Weights of a small mixture-of-experts language model, trained from scratch on English Wikipedia.
Size: 9 layers, vocabulary 2048.
Experts: 4 picks a token, a softmax router, a shared expert of 128 neurons.
Training: a variant of SOAP for the experts, 3874 steps.
Below are experts of layer 6 (counted from 0) of a mixture-of-experts language model. Rows are named router (the router's row for the expert), down (a neuron's output weights, with its number) and show model dimensions 0-127. Each number is 128 + 32 x the weight over its row's rms, rounded and kept within 0 to 255. Numbers have three digits each.
After each expert's rows: "raises" lists some tokens whose logits its average output raises strongly, later layers aside. This comes from a sample of Wikipedia text that the model never trained on.

# expert 185
router:102095102157136129164064111119121169119119172149050064161114192160136136117075132140167176119111183125207173120106155122139105090150149085116101109119178110162149111097109082147132122112122154146059142084115081143126091096121096091109142109159135097170108120104089144145159084098127108138133200064158127144090138157132150098132127141177125120129122041084111145198167156145168084112118
down0:145135075114136147133196163127136176137176099140189110099175113141166115137140113067137129135035150103136157090156109174106135143141136187104124163159189138167130058111140121111182133129143192139187146095140096049160095148137166040196142161135118160154126183127108137106131094126157137100137116110130096175118126155101088110149173177170105156114117122119151116108129098104158136177154
raises: "-", "\n", " "

# expert 69
router:158045155146120136116135117088140078113125107146102102087135109046096165147160132135084132142155077168118140066110129127118147108125109107121145100177103066061108145175152077177132141159146093183198078109136125077123156144101095110139144162102078058075135143142098126129143073143088114117108132101148091133100113208153111121165127154206134065090156124129160124139100134119130134125176
down0:159107170112153125077112082143123108126094111126134152103123177181114108155142184174174164171129151122148123178119099146115156114100123161123144072123114095095111186093100114101135130108142126191105104110104081081000165146157183145143152095148128071075104135143105140111108156206131107126134178117090124183079144132132146121155100127188159148133116121131148152129096168101135144164087
raises: "d", "ed", "ic", "ved", "ric"

# expert 46
router:147121102149123098087145133104164059114110075135149140138141148083089141119138154158103167092127103197156169103149147131178096116093154151152171153135182220116172161066146125187142138126102125153130102137158129113044150079136160051119134144111153103095127116144099182190082100119124206117177122144087165113093148129098156096085126179127176126134163095095105144151144106127108091105147
down0:164075150175169105133135177140149145083114059081117070159148183162123176146140191159196105109102116155118157140144095165184088119118174154180092106115135126111119160156048057172156115111092124105143197143138143091109166122117106131172080100172167099080103093159140150105103095165097144137119143110095155137145154142125122124118117112178074158093132161136082112117149137135167090093088
raises: "tic", "ta", "t", "el"

# expert 11
router:096140184112104100171155117108164110128150114158127132090078133118144133070079079141098132119177119158103130102122098206112169145099087181135112151161125150078138154107139112192131093150120108144108082136103093107176140115128181127158192174119165094134027141153152110133178171124128178086147077092098171152156143182095163106098126140101080107158132113168160110083201154129137126097125
down0:115096086060170160102116082127191159144097133122121118108157096129125126145120175154112141150156072140079112135128197154137166103131206178166095151129114088138092023119162128146186128126120110147143077144146101128114118142145169126172164181113145097133166082093136105125101123129071131097157123151153144139157119150114114119139114114128100185162080164130139177038181161181178148105131
raises: "al", "am", "ating", "ated", "ative", "ation"

# expert 39
router:125148123097112088170166124129078144144102109148065181139089088123107164201148165090175105126146162155148124103120171104112175145199078120097169138083174103141146143113102063089157078105189113137137146136178144109073121147098150164150125101155107118167094146112100104071113121154111084124156154116149152130115140162148101147152184175122159090140123173065123130157028128126167164157124
down0:100117149175096119085118131158120133132119118131115127072123119103123143120172129094095168186121171101143140216152184158171175123166082125163115135153153138127140115093100181138149121112097086140097066159166108201207148171129133090143121171128149157127148090180162142117129157076084075162151118098078167095133064209145113133117138101148096127076094142110072127147127107149124169160164
raises: "ed", "ack", "or"

# expert 21
router:149153136116090075085060134179129080093076114129096122118126127099204100136155146158083139120149137083109152123085035126147070101171155141104143166146137076140153132059102131092082088156120125127089133193149124096077156187158179086140153143103151095120101078161129144194147068097126135138145112112118107093117116135135137195102168123137097165132140146084166121081160144119111102113153
down0:156133098145220117130184182183195136105140102141116081255092141117188112131135107099127177160112135126118135139136179130107194108092141147112087165104117157155130108081116151156095105117124132133142126150105112087139134147130119121089133177153143092175183115094164151148107128151079083141097139111173125146146174084126193131135167131101063156126144140106143134138100114111111110123088
raises: "s", "ident", "her", "te"

# expert 66
router:195165159134139109114115121080147140100115167126103131090108141126097171097118060156117146104150139154123216162105064113080137132105135116076096174159138090084096150103189140193091090151163116140175085121140082090152114150135129079147082112152129123091155183139119160148130151118090106157140076072135117143074099137149115167083130091125182187123113155154099148192164149080150126104080
down0:149164117163111099126137078120136215100173104160145148195171116145121108096132103117117099152167117163075132131119155131137126099116108169136119101138100094154119067172120163171120080081121139118118140145059141082161127117168139067146119106116136117145121086074103151153129115127071143064108157117068184105121128127115125049172188201109135098128195125108128145182136086120125073086175
raises: "d", "-", "da"

# expert 80
router:111107169109179127142168097136184163170105126124076123082140118152119111136130104146174082101078135125168121158109158138119098115184117160096101099160197134152093120126143100154129110106177235126097137179176153138188129159137138096097119137070127115102062128080132154078085088121110109120066176099146117121137114172116144151109113119178128111071158115163132136127157178147173085205104
down0:157114109119120156117172144102147097112111132065126106164158108162140171125091117088163150132131150164142137114098181140153175126150157178131094135172131112130136094137170133125160147172150134158142122168146139101139114114115174133170101106090151110175205156136173117055111122149117164129136118173178087057146091063201151110186187197015119107174152157127137102131099095119142123132112
raises: "|", "-", "\n", "==="

# expert 83
router:108104103109133132156152132130162165114067158110108097067116153150119131081210115121120127139084141106144149160130186105118103180122112083090128117183123146097094134073138139093073169097117166114100072069144131140089132151134094145099055144184163128103134123162178100193124113156145170086161127170114099100175093103140164104047091154120145092166080117083146084161092114108109095100103
down0:116169142145188177088056147164080101140115136125119136075118126202079066060113111131113130153160133119165106068094162175148176109140169069121200137143117158116153117147149109080143116156087153123114120174186096151146104140148091167132143089119180114122179123161156084159167173156126149108118142174105133166116080091150154116166124171171127107118117163120114070132096076111105092099122
raises: "\n", " In", " On", " The", " However", " It"

# expert 76
router:189138178166087172120088132078113145159170081119125084129109144110156093100118152044111130099124125124197105110112127077165092092132064143130150145111154138116076180187174114106175115131095081155100097145102131111187104130164145115166127195089137162169104116135102177153156126188114154101112113106131141081124114086183092129161123153138159074120137116172116147086132099160168063162136
down0:165136147127105134098089110128123173121150113091071117126065134106123127148139110135158126153189116123141109147141102104157120125127152154095153198140163148084106112167174168152115101150140083168103063114119131128193084102109148106117119102114087144176121175144125156118138097214108148127199099092123106146163183096169111104199081156133109097125131076110133156060099167196219116107108
raises: "duc", "fin", "script", "vol"

# expert 54
router:110103119102131155211139133170124122090154081117092110116164139129128059118132150147152127103143068073138086158094148155081132123082129106154142170155123091136139104208118091173141139114120120117174088086078223148205130175136087115166107098135145138106158163089121163114163143090129137106134118123162126137064131075134074084083078143146111133070154076123145151160160118095117137091166
down0:132123077128185160116169089120110165096082154108107138092130162092120143109142127117127126125098197118123102160133146054127092118097140103121189123146141117100131108132066201156080115139164123126131149174152085130118213184102116174075150158064134078159110110139123124075126097036070146097157176136138097160142099147112177139180158126095146114085133167164102147161163148152112137092152
raises: "d", "n", "s"

# expert 104
router:159129104136153126098089142161100118104103092164119138105128109130102129141149121158133123150110102140105086160081201159108095109167142213110155139175123117122107135111097088146147119097028123162103158167062165114084181131199190147135075106133149167136144091163129218154181130115117135122133111148113102128081138131133106112088139130148086125124140142079161102106217126130085062096165
down0:120121101124169071118099085124164140124146129124154088121138089086128122165140107063136177146089081103078156136150127150187097131182137139163119144074119118140116158106121176154061129170135113130092168142118066161078110126078071151087172205167092084122118095102110121152097122091132116069130084110127140129088153116141139161098218100147115100159111091163122165044131132137153175138157
raises: "ti", "tic", "ster", "m", "ma"

# expert 51
router:110167162109072125111192154147123124131159154138126138173143133151105158153075048171184140173136149076158103075136109173130158159157108131146167108108095088082142084204137077098111117063141098163179142097155127094105115132096073148115108112141095124170067096141133140125153134136124091097176120092128097097115153111146087070106127039165148124135145161110116127078114124099119112201099
down0:058169123145176117084152187150180144137192111123153116147136106114137109150119126140137120129149103131118130092149098150097122150121102156090100108126118038143088130113108118141144050080186187101196114087111099108103105074078099110131160093107071089155099120147123135086107116146096186137080134137057168153131119141168083086137141068135135109145193110102151187087126150118111121156073
raises: "re", "rop", "ra", "ri", "an"

# expert 180
router:119124172081118128142110147163121162110126109139047176069154144061097103079171113107125126116147102104120125100069124098103104121128124168070183089104169103131072132098132074082127156153155146127122203116109132162116094110144100188172132111124137162152127192116087138119092143135093225125114176141122129106098117100163119173111155097133133141159145144119047077195117165139114111165157
down0:155075100150129117121148147090111092163098167156131061162132103156090026058144135157202083131115162103125231165136130120119116120138056116156113193101145117095171113136094122094112114128139091112127170091107163114119087077144140130152071127074110109108129122101156156154149142111103136112079163133121160100151109153176102083139134129133119166152099083175073124065110167130115154130145
raises: "C", "U", "E", "S"

# expert 163
router:143126153147145117094170146154074107091118113131102090052148139180100097090137142181143152106152122108174124097126157163101098161127142126141112145163107177134104148136093109119141203119127088092190098129115127078215151139141145123086082161124123114092106043102176107125112147139075139123178143124116167117096184168133144118122151175115041155152156193180103133142125096144082087101175
down0:124077158154117140066089177145167139118169119159106117140150097157087128160073125090106099116136149085141118080136183186133160094097114142089190144158128150096132104063128139079086151114104131116092124116148098098145137193153114105115062136147144088178115046170147103074115151162169092080134160114150160084147112199080139150121081161141072100159096077143127132095088152135136101126144
raises: "ed", "ing", "m"

# expert 52
router:151091114131164088126156140176115157090127125195173111099172102138157168194125124141183166136120165146129089127136154127137126069100068130106165103121143200118134120101134121114150096111119099179071146096247128120150114168146090137105164123090135102164126146125071089084114157124129158108091076076122080160116123093141121100085125157066064115143087191121136125133187129118131125107099
down0:148115136151145138151133150175147120105094084116171147121136096116099056099133117095103109138137166132174146148122140125090085131118171169140094140106148142122117139124105165156151122151180116130124226174100203110092139107106119117135191068155097174068123143106115072134190058158107135133142146120147141093163155131149086097111184139189119075159119201164148097119156105139103058099188
raises: "mmer", "ron", "==", "ur"

# expert 47
router:061058144118100100114171141148064152114190109148114173154107095103081105129105094114085156167118134172125156099111125144147152139118168188166189132118113160106085115044183107143141131091165147130166115089134082132175068092117169137141132138136089114194137077083102190123125150156134117102144143122129109131153181121091105102090177101106119092120124130112144192159130158104166148198102
down0:140082132133147129116174078092129141135109135176202144124125124141087148070052089132121132128142070101097121149158115172151117144150125078137099114209122095103130119119130206153111140146173173099104140096129126115063086156065112083123070111110120181144174140132148155059111090118105065123164129134101081058129131190170153156123128119138113122101120091042119127106112138148168136124116
raises: "ation", "ations", "ick"

# expert 93
router:143134134059177106117124148116182114142099133113115082102152127121136086116113122174168155156148113128142135110111134152091080143125108074154119062141130111123125138129092103141137079090068118194209089140150179146130178123151127105137175110132112107058141141170128159155180164101070123102120090112080208147198101170134174104077115152119175186149109121132155137137164141088104199094122
down0:122165146108193077101118097131094115153113101140130100137097137118129155111180125118184191148080133115113139109131111117157174124130141065119148142083073159174157158160210133108124171114102146118111160111096198138127170113152147088139106133147111113103141161139120144107162118179128183122107158203151160190164072171197145102151080135127128121141190128173064135185100170086078117144139
raises: "tion", "tor", "ti", "ting", "ted"

# expert 43
router:173146127152126096134142122128159115126148069157125150138142114097141115142136085162142161135118108163100146180091144009142131164099174101184146087131096116141151140115089123102162148159158112172102099148142086133064150147098153098105173140144130079099043056171131154120155063118146074071105085145102170160119160177089099116112134110100150151098144118121177098069107115083089147118160
down0:097149137126125122124173120099155076099118145109143105135117255131115129139081137086176134110082131109143149141168122123117137083118165108131091144088135157135093169110205199159171118123120149102124170142113136131158133105149145084120137107111178177045110145113093148113149155136116135162130185114144154114179172121086178136071091112055212157135101073122096124160104168142111162124140
raises: "ur", "ure", "ri"

# expert 18
router:183078147124092134127112152117091157131122110188143065131179212156088086058127099119197129169132082143079123124073113121117142110122121122125086099143149160148115168080173140119170096069182112097059156112089138065167140134132177152129088141125124146088155137100153104130112139155122102146156125161117121170141071146085108134146116109208166169146141120147144150181204122148125111116140
down0:146102107138127132159192233175095116070184095133115115057191159115159082152113076083116115088111093121123106076143103145143136167150111082108106093090155219125084121122110158088123150097115149170116122121167170063122097165139116142158109158156124149158089114085182126106162155100122145135119120146122106138091140113147205113126074116126109163133122086136108166081129111121119190149140
raises: "port", "po", "ten", "ton"

# expert 8
router:128062106127157072085069159092170098084189108160137133096070145192114113064186112087135159147175084128083084181169173117118165130069127165090085108086113070169083137158124097165124093158133115145128136120107142145184110076159140080138130109166105106087138121112138175167124149066103123130121112153100121141087081133120146126117129154187154083126152140174131081095141128132122124133162
down0:081104130128069159089111125150240126153120115057135192117129134156161157163167132163167106075141142120111200157146111160109048158108143085130143147119141125124107163088132159159144115136156152122138106125095103159114116077136146113103144116051126131132188125073148184175111148174092099158134105130158087142099139150211100131135185102096105101145134073138149140123110124153109161088172
raises: "n", "ni", "no"

# expert 22
router:108112142158127117162129104083096149126101133112099175136136140116135060134159117145136141116083143168162143159114107105141105176118145150077137066136156112144114079123131096134114119156124151156052115174127143119176080172125145186156168110113129160092089166110090160155178118167125175086135210185098055165158128128169120168099131030118111111141144145128092098202082157136181135166099
down16:094114095118167111133147152117140115077076117090153078118174154079182185129158077139081117112123131125114119163148160189142137147114148111079142138131141111117178074127207189123147113138147121107118096126166153094115081095115142167128117130103114169129155076122148112132036130105085030107152099097104053069163154164122112089128116129180143149148081145120175104123165099092168124146120
raises: "In", "==", "\n", "S", "P", "F"